config.yaml
n_layer: 16
d_model: 256
n_experts: 96
experts_per_token: 8
d_expert: 96
d_shared_expert: 0
activation: "gelu"
moe_layers: [1, 2, 3, 4, 5, 6, 7, 8, 9, 10, 11, 12, 13, 14, 15]
router_score: "softmax"
normalize_top_k: false
routed_scale: 5.3
balance_loss: 0.008
balance_bias: false
n_groups: 8
groups_per_token: 2
init_std_router: 0.0321
lr_router: 0.00202
n_head: 2
n_kv_head: 1
head_dim: 128
vocab_size: 4096
norm: "layernorm"
norm_place: "pre"
norm_eps: 1e-05
positions: "learned"
qk_norm: true
attn_scale: 0.0915
tie_embeddings: true
parallel_block: true
init: "normal"
init_std_qkv: 0.0389
init_std_o: 0.0
init_std_up: 0.0389
init_std_down: 0.0
optimizer: "muon_variant"
lr: 0.0171
beta1: 0.95
weight_decay: 0.039
lr_head: 0.016
grad_clip: 0.5
warmup_steps: 50
schedule: "wsd"
decay_fraction: 0.79
decay_shape: "linear"
final_lr_fraction: 0.1
batch_tokens: 262144
seq_len: 1024
doc_mask: true
train_tokens: 718500000
steps: 2741
dataset: "wikipedia_en"
Below are experts of layer 9 (counted from 0) of a mixture-of-experts language model. Rows are named router (the router's row for the expert), up (a neuron's input weights, with its number), down (a neuron's output weights, with its number) and show model dimensions 0-255. Each number is 50 + 12 x the weight over its row's rms, rounded and kept within 0 to 99.
Before each expert's rows: a language model's description of what the expert responds to. This comes from a sample of Wikipedia text that the model never trained on.

# expert 19
It responds to: Digits in years and numbers, plus the final pieces of personal names in tables of election results, sports stats and casts, like Mims, Gibbs.
router:59 45 41 55 54 28 45 48 65 49 58 42 25 72 52 45 32 40 48 69 52 43 62 51 52 49 54 45 66 68 59 30 39 55 53 60 56 45 41 33 65 27 40 33 45 36 56 48 26 38 52 58 39 68 49 65 63 46 55 29 42 44 71 46 47 46 63 70 46 66 56 42 39 39 47 42 79 67 64 47 58 53 37 59 35 53 58 36 59 48 75 52 49 54 51 52 44 63 41 42 41 53 48 49 52 43 43 62 68 59 36 51 38 22 50 41 49 53 67 40 62 62 72 56 43 50 52 48 58 38 44 41 39 44 49 64 44 48 37 45 64 49 37 56 56 32 59 31 68 52 54 37 58 51 50 24 50 57 37 58 87 41 60 57 49 50 64 53 50 64 40 44 46 61 77 33 14 41 61 59 45 68 49 43 58 36 30 28 47 45 50 43 49 48 63 62 68 48 59 74 36 65 57 47 51 48 48 56 64 63 53 45 45 42 60 41 79 60 41 49 64 54 35 78 60 65 50 38 52 63 69 37 55 49 75 44 34 66 66 51 48 51 72 42 47 35 63 44 36 67 54 79 53 46 47 53
up1:64 46 73 76 45 87 42 51 31 58 67 76 31 61 61 53 27 43 55 65 70 73 51 40 62 55 42 48 70 41 48 67 48 64 37 56 49 49 50 52 33 40 53 73 61 36 51 62 52 50 54 53 34 50 57 38 36 32 49 47 35 48 47 50 29 59 78 50 42 62 51 60 26 40 51 58 53 37 20 30 27 61 57 52 65 34 64 54 68 56 56 48 36 59 62 67 78 38 51 60 39 50 48 50 53 16 70 30 53 52 50 50 34 38 53 55 59 41 36 43 60 40 60 50 60 36 62 44 45 51 29 39 62 80 47 65 59 40 30 58 37 50 56 31 29 44 60 55 45 61 59 58 43 45 40 57 40 40 49 40 45 25 44 49 39 44 33 50 40 58 61 49 37 42 58 64 42 60 53 27 43 59 45 41 47 52 65 60 32 36 45 52 38 37 27 28 55 51 46 68 32 61 65 46 37 50 47 58 62 39 32 72 48 45 66 46 58 41 52 55 48 41 50 63 62 72 54 54 45 39 48 46 48 47 61 64 45 62 45 50 32 59 48 35 46 49 51 45 51 58 55 58 53 57 60 41
down1:61 70 50 56 55 54 57 48 56 58 51 46 28 50 75 32 44 47 51 44 66 42 59 46 60 42 42 70 69 39 68 57 34 56 48 56 51 56 66 51 50 58 66 58 50 36 58 51 37 49 42 64 65 61 37 33 67 61 55 59 38 34 42 47 50 39 60 59 40 54 50 44 52 54 49 73 55 38 38 45 39 28 56 51 34 39 29 76 37 76 64 37 60 59 49 75 76 57 50 60 32 57 57 37 46 38 53 60 50 54 60 54 34 45 46 39 48 50 48 59 67 32 33 57 39 53 46 51 63 44 41 31 70 42 30 50 38 58 54 41 56 54 51 28 22 69 47 47 39 65 47 35 48 42 50 53 64 28 31 53 33 26 55 72 48 44 70 50 67 53 28 50 48 40 43 26 61 52 65 58 53 57 60 53 63 66 39 37 61 58 42 05 49 37 32 40 49 50 26 47 52 35 62 60 44 50 32 55 65 54 58 47 67 57 56 44 43 59 61 35 42 75 32 47 54 66 51 54 48 37 55 33 41 49 59 63 65 56 63 47 69 39 33 32 66 48 49 57 48 47 32 47 58 51 67 43
up2:44 47 43 76 46 62 38 56 35 70 54 44 53 58 54 52 39 51 41 57 45 73 44 41 38 52 43 53 51 57 55 55 37 28 26 39 62 48 44 52 75 24 47 47 65 56 46 56 72 39 64 71 53 35 58 29 77 33 39 49 56 71 65 38 39 51 58 57 24 62 70 58 70 41 47 49 55 53 63 31 52 41 39 52 36 83 65 40 39 37 47 57 32 31 47 41 56 62 48 45 27 56 49 64 62 63 32 31 47 72 58 52 47 48 41 55 36 54 57 34 63 55 55 48 58 69 27 61 39 63 36 36 44 48 37 62 42 45 42 68 33 39 39 61 42 58 50 62 58 64 79 50 50 49 56 61 53 59 31 71 46 33 35 43 44 52 71 53 48 39 54 48 52 43 47 45 47 41 47 30 50 51 57 42 57 68 58 32 62 51 59 52 47 51 55 36 48 74 54 50 60 41 54 42 46 46 46 71 44 40 59 47 41 48 47 14 28 51 47 45 70 33 31 62 57 58 39 59 51 67 40 58 55 53 37 64 52 61 57 45 65 62 54 32 48 71 43 58 23 47 42 29 67 61 47 56
down2:24 38 28 74 65 52 58 45 47 59 50 41 55 37 68 35 35 55 67 51 36 62 71 32 38 52 45 33 58 54 49 39 28 62 75 55 50 51 50 50 43 61 38 38 82 60 39 52 40 75 60 33 48 43 33 67 73 42 66 58 61 63 58 55 67 53 48 49 45 73 60 48 47 51 61 45 48 57 54 63 64 35 43 48 16 34 70 44 47 49 45 33 24 49 36 81 52 36 56 74 50 47 47 66 47 40 47 17 51 69 53 49 56 56 71 59 48 44 58 61 55 45 66 49 36 53 54 55 49 57 47 40 44 56 58 60 18 49 51 57 55 41 33 41 66 53 60 75 36 61 53 66 47 49 43 53 57 47 41 33 60 42 47 32 60 66 41 38 51 63 40 32 56 62 42 57 66 50 39 53 38 50 29 53 46 65 45 50 37 52 42 53 56 68 54 64 51 55 47 40 49 35 59 44 49 43 36 33 44 50 64 41 43 42 49 50 68 59 38 44 47 65 52 52 42 70 38 39 65 59 22 53 40 37 48 33 52 37 54 56 56 74 39 50 44 20 60 41 43 53 47 61 49 48 65 32
up3:42 40 57 54 54 31 21 32 36 60 57 51 40 44 54 39 50 62 34 56 45 52 42 42 40 44 82 48 50 64 44 40 38 43 54 46 27 45 77 53 35 37 41 43 54 47 37 48 56 56 56 54 46 57 40 49 35 70 46 38 52 59 43 36 41 60 42 78 43 59 64 52 30 57 73 46 39 83 55 80 51 34 51 55 76 45 44 63 60 30 62 27 58 56 77 61 54 72 53 44 47 62 48 54 72 50 54 45 20 67 31 56 52 51 24 35 56 52 44 71 38 34 44 39 64 54 62 30 59 52 57 41 52 44 46 40 56 60 68 49 48 43 56 52 58 60 62 48 49 47 51 60 29 58 53 57 54 54 54 64 42 46 39 36 60 56 30 77 55 62 41 50 47 47 37 52 42 57 56 39 56 51 79 53 61 41 55 62 46 63 55 59 56 36 30 69 44 43 46 15 36 39 48 70 56 46 72 85 45 44 54 51 32 48 47 56 47 67 44 66 52 37 37 44 55 32 53 58 52 67 41 47 52 36 59 45 61 50 48 40 53 31 46 27 40 46 43 52 60 60 34 41 46 44 57 55
down3:76 42 69 48 52 46 41 15 58 48 51 46 79 38 23 62 49 62 68 31 46 67 42 61 60 30 57 45 36 47 59 38 52 47 32 57 73 56 59 38 46 56 43 55 57 58 52 77 66 27 37 67 52 49 45 54 71 59 46 55 60 51 43 53 69 48 59 46 28 56 49 39 62 51 54 13 66 53 44 50 58 58 68 53 50 63 59 57 54 43 54 60 45 40 47 60 45 31 54 36 53 64 54 35 59 43 36 31 41 66 46 49 66 42 68 27 70 61 57 42 62 28 41 71 50 46 54 54 48 44 33 54 58 53 23 50 46 55 37 39 66 39 40 63 57 46 38 64 54 59 60 48 41 49 52 53 41 52 44 65 48 49 45 44 85 52 59 38 45 43 36 40 33 35 53 58 54 55 36 46 29 60 30 48 55 41 61 45 56 28 70 42 31 30 68 47 52 42 38 48 57 49 35 48 59 48 54 34 33 49 26 74 41 65 38 42 45 51 38 60 15 36 39 45 56 52 56 54 49 49 68 52 55 54 63 48 42 45 55 58 53 57 59 52 46 30 46 65 56 50 45 65 67 33 72 58
up4:49 44 76 43 48 61 59 25 45 62 54 37 48 32 52 46 44 46 39 58 48 53 39 45 47 64 46 56 50 43 44 61 35 45 45 42 51 76 57 68 56 54 35 47 46 56 54 44 47 48 63 61 54 48 58 62 55 52 59 69 51 46 58 30 68 65 45 53 62 61 32 49 35 58 47 33 17 55 65 55 41 50 37 50 53 45 43 49 34 45 38 51 65 60 63 32 55 31 54 63 51 48 58 51 53 55 15 21 68 59 40 49 46 43 65 47 46 53 37 49 68 29 57 66 62 48 50 49 26 60 38 54 51 39 30 25 60 51 55 56 33 44 49 65 49 61 61 49 36 36 56 42 56 57 33 50 62 28 31 68 70 44 61 18 36 51 58 39 57 43 41 53 65 44 54 57 44 50 34 36 46 64 21 53 79 53 47 30 55 45 50 67 73 45 40 66 47 64 40 50 40 47 38 79 58 67 56 39 46 44 62 36 38 47 67 29 36 48 77 41 55 61 66 52 55 44 79 39 45 54 52 51 61 52 26 44 57 70 45 55 77 41 52 49 45 66 43 61 49 53 62 49 67 69 41 55
down4:63 46 69 34 59 70 51 63 42 26 66 50 49 63 52 42 46 64 34 50 55 47 57 36 57 57 65 31 38 73 50 63 52 70 48 73 38 25 43 26 63 52 37 52 46 49 53 39 51 23 45 55 35 42 50 46 46 51 42 45 55 45 37 42 46 37 46 61 47 63 43 61 45 25 52 45 45 64 58 57 50 51 42 44 52 54 37 72 66 58 54 42 69 49 45 47 47 58 38 54 41 40 48 50 55 21 48 49 48 35 43 69 50 67 58 50 53 55 59 47 47 68 54 51 39 34 31 67 50 45 45 45 36 30 59 52 50 59 44 63 45 61 49 70 40 67 56 53 38 41 71 73 72 39 39 61 44 35 58 46 56 54 31 65 37 49 50 67 45 53 73 52 48 61 72 59 64 44 32 54 72 55 52 62 53 54 48 40 43 55 46 52 61 41 68 61 61 51 48 52 47 76 46 43 56 03 66 58 33 44 37 50 49 54 60 35 66 47 54 54 49 59 44 62 62 41 28 44 47 42 26 70 62 52 16 24 52 33 58 47 54 53 32 28 40 48 62 55 54 51 67 52 16 47 49 68

# expert 10
It responds to: Prepositions and articles linking noun phrases in titles and descriptions, such as of, for, from, between, as in Representative from Arizona.
router:41 38 54 60 52 62 46 64 37 38 51 28 67 46 45 36 39 37 30 42 47 53 66 46 39 51 35 55 41 61 55 60 55 34 57 40 54 64 48 38 52 37 45 64 61 47 75 19 65 69 47 62 46 50 39 53 52 58 42 45 42 47 40 61 44 70 60 36 54 18 36 49 69 79 44 71 59 58 42 38 42 65 77 54 51 50 59 65 64 57 67 56 51 33 28 49 60 65 59 47 29 33 52 70 53 50 54 28 38 48 36 54 59 46 65 65 53 76 44 76 26 42 54 52 40 46 56 57 53 44 43 63 67 35 48 41 48 48 67 71 35 48 50 55 38 56 44 61 47 60 30 55 57 73 54 66 51 65 50 59 26 77 43 50 48 56 34 40 41 45 45 49 57 34 65 45 82 34 30 37 43 30 43 34 50 58 61 57 44 56 51 42 57 38 42 57 41 42 39 65 45 62 52 54 55 61 28 67 52 35 54 29 52 69 61 57 50 44 27 44 29 53 49 42 34 50 66 53 37 33 52 47 34 37 44 43 60 62 43 41 57 67 49 65 57 44 41 37 48 41 38 50 54 41 61 34
up1:52 56 64 43 60 42 38 54 46 63 59 62 39 50 30 63 73 58 63 62 57 45 48 58 62 53 44 41 76 76 59 53 42 71 42 62 32 32 46 54 45 50 61 44 65 39 48 44 34 59 49 53 66 47 43 59 38 33 58 44 50 44 47 73 59 19 33 80 55 52 65 65 46 60 55 25 57 55 59 39 47 50 31 37 61 62 55 68 26 45 45 41 32 43 52 48 15 66 53 51 63 56 63 59 63 48 53 45 75 42 60 72 52 50 45 64 52 50 37 55 41 75 35 62 51 67 54 56 56 48 46 41 51 41 40 59 41 47 36 48 48 47 21 42 51 42 38 42 38 42 45 61 52 41 47 63 59 33 57 43 51 73 50 60 43 59 57 57 63 30 59 71 42 52 42 59 67 46 64 41 39 49 44 51 28 53 48 45 40 34 46 39 56 42 30 63 51 65 71 31 47 59 50 41 64 57 58 26 37 42 40 64 56 48 56 58 32 37 41 68 46 57 42 60 72 52 48 54 83 48 48 41 44 53 32 58 43 31 34 51 49 32 60 49 16 17 52 59 48 56 43 48 61 41 52 54
down1:45 50 45 53 69 42 56 43 59 68 40 47 28 50 32 33 43 44 27 41 76 56 74 50 40 53 55 47 24 28 38 40 57 55 59 34 52 65 62 80 36 54 33 49 26 64 53 63 56 56 50 40 55 45 68 54 46 54 42 61 52 68 59 63 58 63 43 32 33 51 30 40 61 47 32 57 56 44 38 48 49 33 47 72 57 68 38 72 68 38 51 55 48 32 48 54 60 38 53 55 60 53 51 55 23 57 54 58 35 68 45 65 52 42 38 64 46 59 67 54 69 39 32 38 43 45 48 39 41 43 51 48 37 28 88 52 46 52 51 59 53 73 64 56 38 60 47 58 49 43 58 37 53 48 40 61 49 54 41 58 45 47 59 39 45 42 55 50 39 31 42 81 64 48 37 43 68 38 59 35 34 54 42 59 46 51 55 50 51 53 64 59 64 56 62 69 49 60 33 67 60 51 67 53 44 49 53 39 55 53 52 44 53 58 63 56 67 59 58 49 28 44 63 62 31 48 60 29 63 53 54 45 44 53 37 62 58 75 32 44 17 40 28 43 52 35 54 64 46 14 39 50 54 36 60 49
up2:37 69 36 53 43 45 66 56 57 67 39 30 53 48 32 49 41 49 58 54 51 40 54 55 60 53 23 48 32 36 46 46 82 57 46 74 29 44 52 50 41 50 46 36 50 65 24 33 48 36 59 30 29 46 58 46 71 55 40 62 58 36 41 35 50 35 47 50 46 53 59 33 76 48 50 50 31 39 41 56 58 55 47 44 42 47 47 47 33 39 57 38 44 53 72 34 70 56 56 37 45 42 50 77 47 41 36 35 64 57 38 57 51 44 59 79 61 44 63 57 48 46 48 37 49 41 42 25 60 42 36 62 44 77 38 47 58 37 66 44 44 56 66 54 28 59 49 55 63 55 57 50 23 57 40 67 47 50 58 47 44 53 59 56 59 42 58 44 41 34 56 51 61 53 45 34 68 74 65 44 76 39 59 52 59 39 42 44 38 87 56 40 50 49 49 54 24 55 59 47 59 34 63 42 36 58 48 66 61 50 52 51 48 72 51 34 53 38 40 43 34 46 52 54 88 54 58 52 69 50 61 64 53 55 51 51 28 44 76 51 48 62 38 69 48 53 65 37 55 42 59 54 55 75 38 65
down2:45 38 58 74 60 32 63 71 64 54 36 30 29 48 56 49 52 56 36 42 53 63 47 54 49 51 62 63 56 43 44 55 54 77 41 56 56 69 54 50 55 49 45 57 38 41 22 57 47 38 48 45 54 22 60 52 60 52 44 57 65 27 41 51 41 32 25 40 73 45 54 34 54 53 50 52 55 29 37 38 52 72 67 61 47 52 65 57 62 63 40 54 59 76 37 38 44 62 64 74 60 50 62 72 60 46 54 41 44 64 50 58 66 75 47 78 13 57 60 53 33 55 74 55 41 35 41 64 62 13 49 69 62 61 43 42 46 39 38 82 34 58 56 41 49 49 43 59 58 43 47 48 65 50 45 48 44 61 37 44 31 47 49 43 49 46 46 59 59 54 56 45 60 50 46 34 61 53 64 44 68 42 58 60 32 50 34 45 40 65 47 35 51 48 50 40 29 59 48 37 52 37 44 52 44 62 41 46 52 68 73 55 35 26 24 53 53 50 52 44 27 59 32 60 35 54 47 44 59 48 54 26 43 33 41 49 54 48 43 58 56 56 55 36 46 53 30 65 66 64 46 50 57 46 46 51
up3:47 31 52 50 53 50 35 54 60 56 70 55 30 50 38 57 51 38 51 66 61 62 90 63 42 60 53 41 51 46 22 53 30 59 62 42 73 49 48 48 56 50 41 45 71 48 60 49 51 35 53 84 55 58 69 71 39 46 44 35 42 68 46 52 63 48 56 59 25 65 36 52 32 51 38 46 37 42 64 59 62 51 39 57 31 57 46 47 68 60 41 58 64 57 45 55 50 43 64 47 47 56 33 56 45 38 42 56 16 63 52 51 40 56 32 49 39 47 18 56 65 52 48 46 77 42 32 20 55 53 77 48 81 54 42 34 40 39 49 64 59 72 33 38 21 50 48 59 59 39 64 71 36 53 50 48 45 43 56 38 52 40 52 37 36 31 41 44 42 54 56 53 54 39 55 47 45 47 50 50 52 49 52 63 41 58 32 49 67 65 54 53 33 54 46 56 46 35 42 57 54 56 57 45 58 42 56 46 51 68 75 62 40 51 53 47 60 36 55 71 46 45 52 45 54 33 60 38 45 37 54 80 52 50 53 47 35 69 33 49 41 53 41 50 37 47 47 47 66 45 36 33 69 73 76 42
down3:52 88 45 41 42 61 56 63 72 65 51 25 35 41 43 50 72 34 40 70 55 63 28 42 61 62 46 41 51 59 50 61 46 53 42 45 24 45 58 35 42 46 46 44 61 49 55 50 49 42 39 66 48 62 59 43 49 42 67 24 60 30 29 64 47 63 41 57 51 64 39 45 55 56 52 39 62 62 53 57 62 47 62 29 60 57 41 43 28 28 62 53 62 52 52 70 61 63 40 49 49 41 55 62 44 67 59 59 52 56 57 39 56 49 45 81 45 62 61 55 45 40 28 42 56 34 34 54 46 40 14 51 57 54 38 45 61 48 57 55 62 43 66 34 44 35 35 55 47 60 62 47 51 42 65 44 41 50 38 52 67 61 49 49 64 50 41 42 34 32 55 59 37 40 31 53 42 25 34 56 59 53 79 46 67 61 41 56 60 50 54 50 33 37 53 66 31 42 45 40 60 47 46 60 43 29 81 50 54 32 26 54 58 40 57 43 53 59 36 71 49 46 56 58 58 49 63 66 30 44 57 43 65 53 53 40 68 51 49 51 36 80 36 47 49 57 61 57 54 25 38 70 62 32 57 38
up4:47 66 49 47 43 46 46 64 61 65 39 63 37 57 50 42 34 64 61 47 70 70 61 39 53 59 40 74 61 46 43 48 51 77 39 47 53 54 46 46 54 32 68 57 53 31 58 54 50 25 47 28 57 53 72 53 52 61 43 58 52 56 38 51 65 64 73 43 40 59 33 56 51 70 34 50 54 45 57 71 36 41 38 46 54 65 51 34 72 55 51 40 28 64 46 49 37 57 50 20 52 37 54 48 22 60 67 63 59 55 65 57 48 59 54 54 60 44 53 65 49 46 49 36 38 59 63 28 67 69 55 39 29 61 47 51 62 41 55 54 58 43 64 56 44 64 72 40 46 69 46 55 40 53 38 55 44 55 74 33 48 44 42 33 48 46 71 45 46 67 49 33 48 35 39 57 41 37 56 52 57 56 53 54 54 61 63 45 39 42 64 52 30 49 40 39 64 59 47 56 54 31 48 41 53 24 04 39 37 51 54 36 56 63 54 39 74 37 33 51 63 25 62 45 44 43 60 36 52 47 52 77 41 47 47 65 50 53 41 44 38 41 45 27 18 54 39 57 32 57 51 36 33 55 66 51
down4:32 21 45 61 50 48 50 42 68 47 46 37 45 37 62 50 67 53 51 44 46 48 40 49 41 47 36 64 36 47 30 28 58 42 57 57 68 40 69 63 47 38 55 39 50 68 73 71 60 64 54 50 40 63 41 58 47 42 61 55 33 46 35 52 56 51 33 47 22 64 53 42 61 61 55 42 47 58 61 36 44 26 48 51 44 72 59 71 43 45 35 38 58 53 75 47 37 60 48 62 39 52 64 76 59 39 45 55 66 67 32 61 36 47 25 49 63 18 56 51 47 47 51 47 59 51 42 41 50 41 76 56 46 26 49 56 60 49 36 63 36 52 54 40 53 59 45 46 33 54 38 47 61 41 57 49 48 45 48 75 60 62 34 40 50 67 45 73 33 47 47 36 54 67 54 46 53 49 49 55 66 43 48 74 68 69 46 69 51 50 55 64 38 62 50 55 63 59 43 68 78 41 22 27 58 61 67 50 62 42 36 30 47 45 54 80 46 42 60 27 52 59 40 53 49 55 46 55 29 45 33 52 22 38 50 54 42 52 30 47 52 23 45 59 62 46 55 53 64 52 67 50 59 53 41 42

# expert 5
It responds to: Prepositions and linkers after a noun or verb, mostly of, also to, for, from, between, as in name of, length of, command of.
router:28 47 43 69 72 66 37 64 37 44 50 39 34 46 55 36 51 30 46 19 52 38 67 46 52 30 71 53 55 57 62 55 42 43 58 50 44 48 32 45 48 55 43 62 47 68 66 55 61 56 62 33 51 71 62 48 58 38 57 48 28 36 31 39 48 54 75 52 54 40 48 52 45 59 59 51 56 47 46 43 39 69 50 72 59 30 57 52 67 37 64 35 68 33 39 37 50 62 57 43 29 48 49 78 46 36 66 45 48 65 52 41 50 56 65 61 55 71 32 50 43 50 30 44 70 52 66 56 50 44 35 64 50 49 51 52 44 60 73 52 46 70 42 42 48 35 46 53 44 37 54 61 64 59 41 57 44 77 34 47 42 56 40 63 46 54 43 40 59 33 37 48 64 56 51 30 63 37 39 42 34 43 44 29 55 58 31 51 35 70 24 61 68 23 46 58 49 55 42 35 61 60 35 54 54 48 37 70 50 37 52 40 34 69 76 74 46 42 33 46 51 31 62 42 53 55 48 55 48 37 41 34 22 36 67 38 50 51 54 47 62 59 50 56 44 37 40 33 54 54 42 56 66 63 59 35
up4:47 46 63 55 39 30 51 42 49 32 34 61 43 49 36 60 53 59 48 58 57 34 52 50 58 72 51 40 57 37 45 37 73 41 67 44 63 39 48 30 33 52 64 55 51 46 50 49 55 38 64 41 46 35 48 58 47 69 43 57 45 64 51 61 47 44 92 63 51 61 46 21 55 37 62 48 44 54 62 48 45 65 64 39 41 55 61 55 54 60 51 39 33 33 53 78 79 61 51 80 70 46 55 64 75 45 59 48 37 64 53 41 78 35 51 49 31 36 65 51 46 46 50 34 46 47 51 19 57 47 72 63 42 57 57 45 63 54 60 39 59 60 59 41 72 39 47 33 32 27 67 51 53 37 65 39 57 62 68 50 60 41 49 46 35 53 48 55 41 54 44 42 54 56 54 16 35 55 54 56 48 47 70 22 39 42 47 49 60 46 53 68 39 29 62 53 51 54 73 41 63 46 67 52 28 62 53 59 36 48 43 47 48 41 54 46 27 48 56 43 45 50 41 32 50 35 51 37 55 58 52 37 53 36 58 59 37 39 47 42 40 53 46 62 52 70 58 65 30 49 77 48 50 26 60 42
down4:52 48 38 57 49 50 40 55 44 62 56 67 18 51 53 63 48 69 37 51 60 69 48 42 41 68 40 46 59 43 58 56 56 50 42 71 45 56 73 47 70 43 51 55 53 57 50 31 53 64 41 70 57 53 44 37 70 52 57 45 07 60 69 23 61 60 49 23 54 42 48 48 55 54 50 60 42 62 54 52 38 29 49 34 54 53 45 37 41 39 43 54 58 44 47 52 55 62 51 43 59 49 48 52 66 43 60 62 60 36 26 50 35 41 56 48 49 56 49 37 32 35 29 51 76 45 44 58 35 48 20 80 53 54 59 57 65 48 38 48 57 29 36 51 37 52 33 52 62 53 62 24 53 42 47 47 79 58 49 76 40 64 35 66 68 38 48 60 50 57 16 46 61 40 48 42 45 63 48 56 69 56 50 37 55 59 61 35 37 47 52 52 59 51 52 26 54 47 40 40 49 68 35 45 40 50 57 60 60 48 37 54 50 53 42 49 54 57 45 35 77 63 64 45 42 44 69 69 33 44 48 29 39 45 71 46 43 34 49 83 57 29 44 40 51 49 64 44 65 52 67 54 52 72 51 51
up5:60 44 24 53 56 53 55 59 59 55 35 46 57 50 49 38 30 54 63 34 38 55 70 68 61 39 58 38 58 54 41 52 60 51 56 50 31 63 68 41 71 43 54 52 53 62 49 48 30 46 56 47 69 51 53 52 70 32 56 61 51 47 49 43 74 59 37 78 61 57 51 46 44 56 34 55 57 60 66 53 30 40 55 46 38 42 57 44 63 46 57 42 45 81 63 30 68 61 49 17 46 54 65 48 57 58 59 54 56 51 55 60 61 53 60 49 65 42 74 41 51 61 56 57 48 57 66 47 59 63 23 61 60 67 38 49 73 37 35 52 29 54 34 63 65 62 45 43 62 43 43 39 44 49 36 66 22 38 45 53 61 27 58 54 33 32 47 42 39 49 63 42 45 45 50 39 67 49 55 54 55 34 57 56 36 38 61 40 57 54 55 47 60 64 38 38 44 46 71 55 53 42 53 45 54 53 37 35 72 37 39 29 62 44 45 61 39 66 48 44 64 65 53 60 44 75 38 49 58 64 28 42 39 51 26 38 21 35 53 42 36 50 40 18 38 49 29 30 61 65 32 53 50 55 66 32
down5:16 54 38 55 47 57 26 56 45 40 42 46 47 51 56 39 68 44 53 68 70 58 37 23 44 41 38 45 52 35 40 38 44 60 40 54 59 45 46 52 47 44 62 55 47 51 23 47 55 38 23 38 52 60 57 47 52 48 36 42 51 72 51 53 43 65 17 44 53 47 34 53 47 64 42 51 71 57 46 57 41 43 56 58 41 34 64 77 49 28 45 67 60 35 50 45 29 55 49 52 44 61 34 47 43 62 57 66 59 45 41 56 32 65 43 62 58 66 40 62 55 61 62 46 55 34 60 51 46 46 56 53 46 47 72 51 37 58 54 60 69 65 46 41 16 36 51 50 54 39 45 48 34 62 55 59 57 53 50 69 58 58 85 41 65 57 64 40 49 64 36 55 42 44 52 71 42 40 43 11 44 37 69 44 54 67 66 45 65 43 46 48 52 59 70 62 46 45 43 48 34 58 64 67 61 48 55 54 55 36 60 27 57 44 37 48 68 36 56 31 58 71 49 58 63 69 40 52 60 35 41 60 60 64 41 65 61 65 46 36 45 54 40 53 73 42 69 62 48 38 51 59 31 44 24 37
up6:58 38 38 46 56 51 58 37 55 39 26 75 52 55 68 75 39 61 36 50 40 72 47 34 34 73 60 49 25 53 60 39 54 37 61 52 64 65 45 43 46 46 37 40 58 60 56 32 49 45 48 45 43 75 64 61 33 64 59 59 67 64 39 63 53 65 53 42 60 44 39 57 51 56 58 69 44 48 48 57 23 43 51 57 64 59 57 66 45 51 80 36 35 57 41 50 60 52 53 50 41 53 81 56 54 55 61 59 29 33 58 30 53 59 68 37 74 62 34 50 27 50 59 47 69 43 48 53 62 35 32 67 44 50 51 64 56 46 53 51 38 57 51 52 47 42 35 57 44 58 54 67 56 47 64 49 47 35 44 52 58 44 49 24 56 49 33 42 65 47 47 56 31 23 38 44 33 58 74 33 44 74 62 41 37 56 45 49 47 26 52 67 54 56 68 62 36 53 66 45 40 46 58 71 45 52 51 40 52 53 37 59 59 54 30 31 58 40 69 53 38 61 47 43 34 43 54 47 47 36 35 57 35 53 65 60 60 53 32 63 40 35 64 40 58 37 56 44 38 28 54 36 53 79 25 46
down6:58 41 51 55 64 56 42 65 40 32 32 67 46 41 58 57 47 54 37 54 48 53 62 61 52 37 61 52 36 66 50 55 48 59 59 56 32 50 54 60 43 49 36 60 60 68 35 48 52 55 57 36 54 36 52 53 45 28 47 44 49 37 42 24 60 54 50 53 37 59 60 51 61 62 42 57 57 47 48 44 56 63 45 55 65 32 28 48 44 35 67 50 66 35 54 38 40 71 52 57 45 68 67 71 47 46 66 60 47 61 71 45 34 54 67 45 37 29 45 40 33 44 48 63 56 42 38 49 45 82 42 52 52 30 65 59 19 79 38 60 41 45 43 62 59 32 25 55 50 55 43 38 86 48 32 38 34 78 58 55 54 47 14 49 30 40 51 38 28 69 49 61 31 49 44 56 37 61 67 67 51 71 67 56 40 50 53 39 55 61 50 34 32 52 47 48 54 60 56 38 55 52 43 48 42 29 46 59 35 46 69 62 54 44 56 52 47 60 50 29 73 38 38 50 61 43 14 66 52 73 57 38 48 42 33 33 59 57 46 53 61 46 51 48 68 55 40 51 60 50 48 61 59 44 53 63
up7:73 55 53 32 78 63 42 49 64 44 30 50 34 68 54 46 50 28 58 41 56 34 48 43 54 51 51 43 37 58 29 46 45 48 44 57 47 52 44 62 72 57 45 41 57 56 58 29 51 38 31 52 47 65 55 38 54 38 49 45 59 56 61 72 40 51 84 48 58 45 46 55 51 52 43 22 64 50 50 56 48 45 33 50 42 38 58 57 50 39 60 39 45 32 39 33 66 52 80 51 35 44 58 45 52 39 50 57 50 75 71 56 47 38 80 26 65 42 52 44 57 46 33 54 61 58 46 47 73 46 31 45 35 52 56 54 51 43 56 45 47 55 47 32 70 70 29 30 37 53 43 55 48 59 54 60 64 49 46 62 59 53 55 39 60 26 42 52 46 63 53 55 32 57 62 29 57 72 57 30 35 31 72 60 64 66 59 39 38 32 40 47 42 52 54 51 61 42 55 60 75 59 41 44 41 64 53 57 74 28 45 57 46 50 43 25 44 26 57 54 50 50 42 54 84 59 48 37 50 41 60 46 40 39 60 73 48 45 42 66 31 54 74 45 41 54 51 52 24 61 66 48 35 52 65 53
down7:54 52 45 40 30 51 79 51 50 54 36 25 43 36 69 45 43 49 83 54 42 47 48 71 66 50 56 62 50 38 55 32 45 52 35 43 54 58 40 24 55 49 57 51 62 60 56 52 46 59 38 52 46 43 69 55 40 69 59 66 49 55 50 58 49 54 45 45 41 56 48 47 52 60 46 21 51 47 32 37 57 48 63 52 46 54 74 40 63 71 16 51 75 49 40 38 63 54 58 57 55 59 52 48 44 58 59 55 47 53 49 51 62 35 67 77 57 69 58 55 39 34 37 55 55 55 64 35 55 63 45 52 45 54 36 45 65 43 55 70 20 38 32 51 44 31 47 22 57 47 35 49 67 39 53 59 45 52 37 59 36 39 53 43 68 42 65 60 47 42 50 60 56 51 45 55 35 47 48 48 67 67 30 49 52 51 44 45 38 23 77 45 51 29 64 44 64 45 43 30 45 71 40 66 43 47 47 54 47 63 71 52 34 54 50 39 54 40 32 40 66 53 69 50 39 59 53 40 51 36 54 49 61 60 45 39 44 32 36 23 59 61 34 79 53 59 25 60 63 47 33 39 59 71 43 69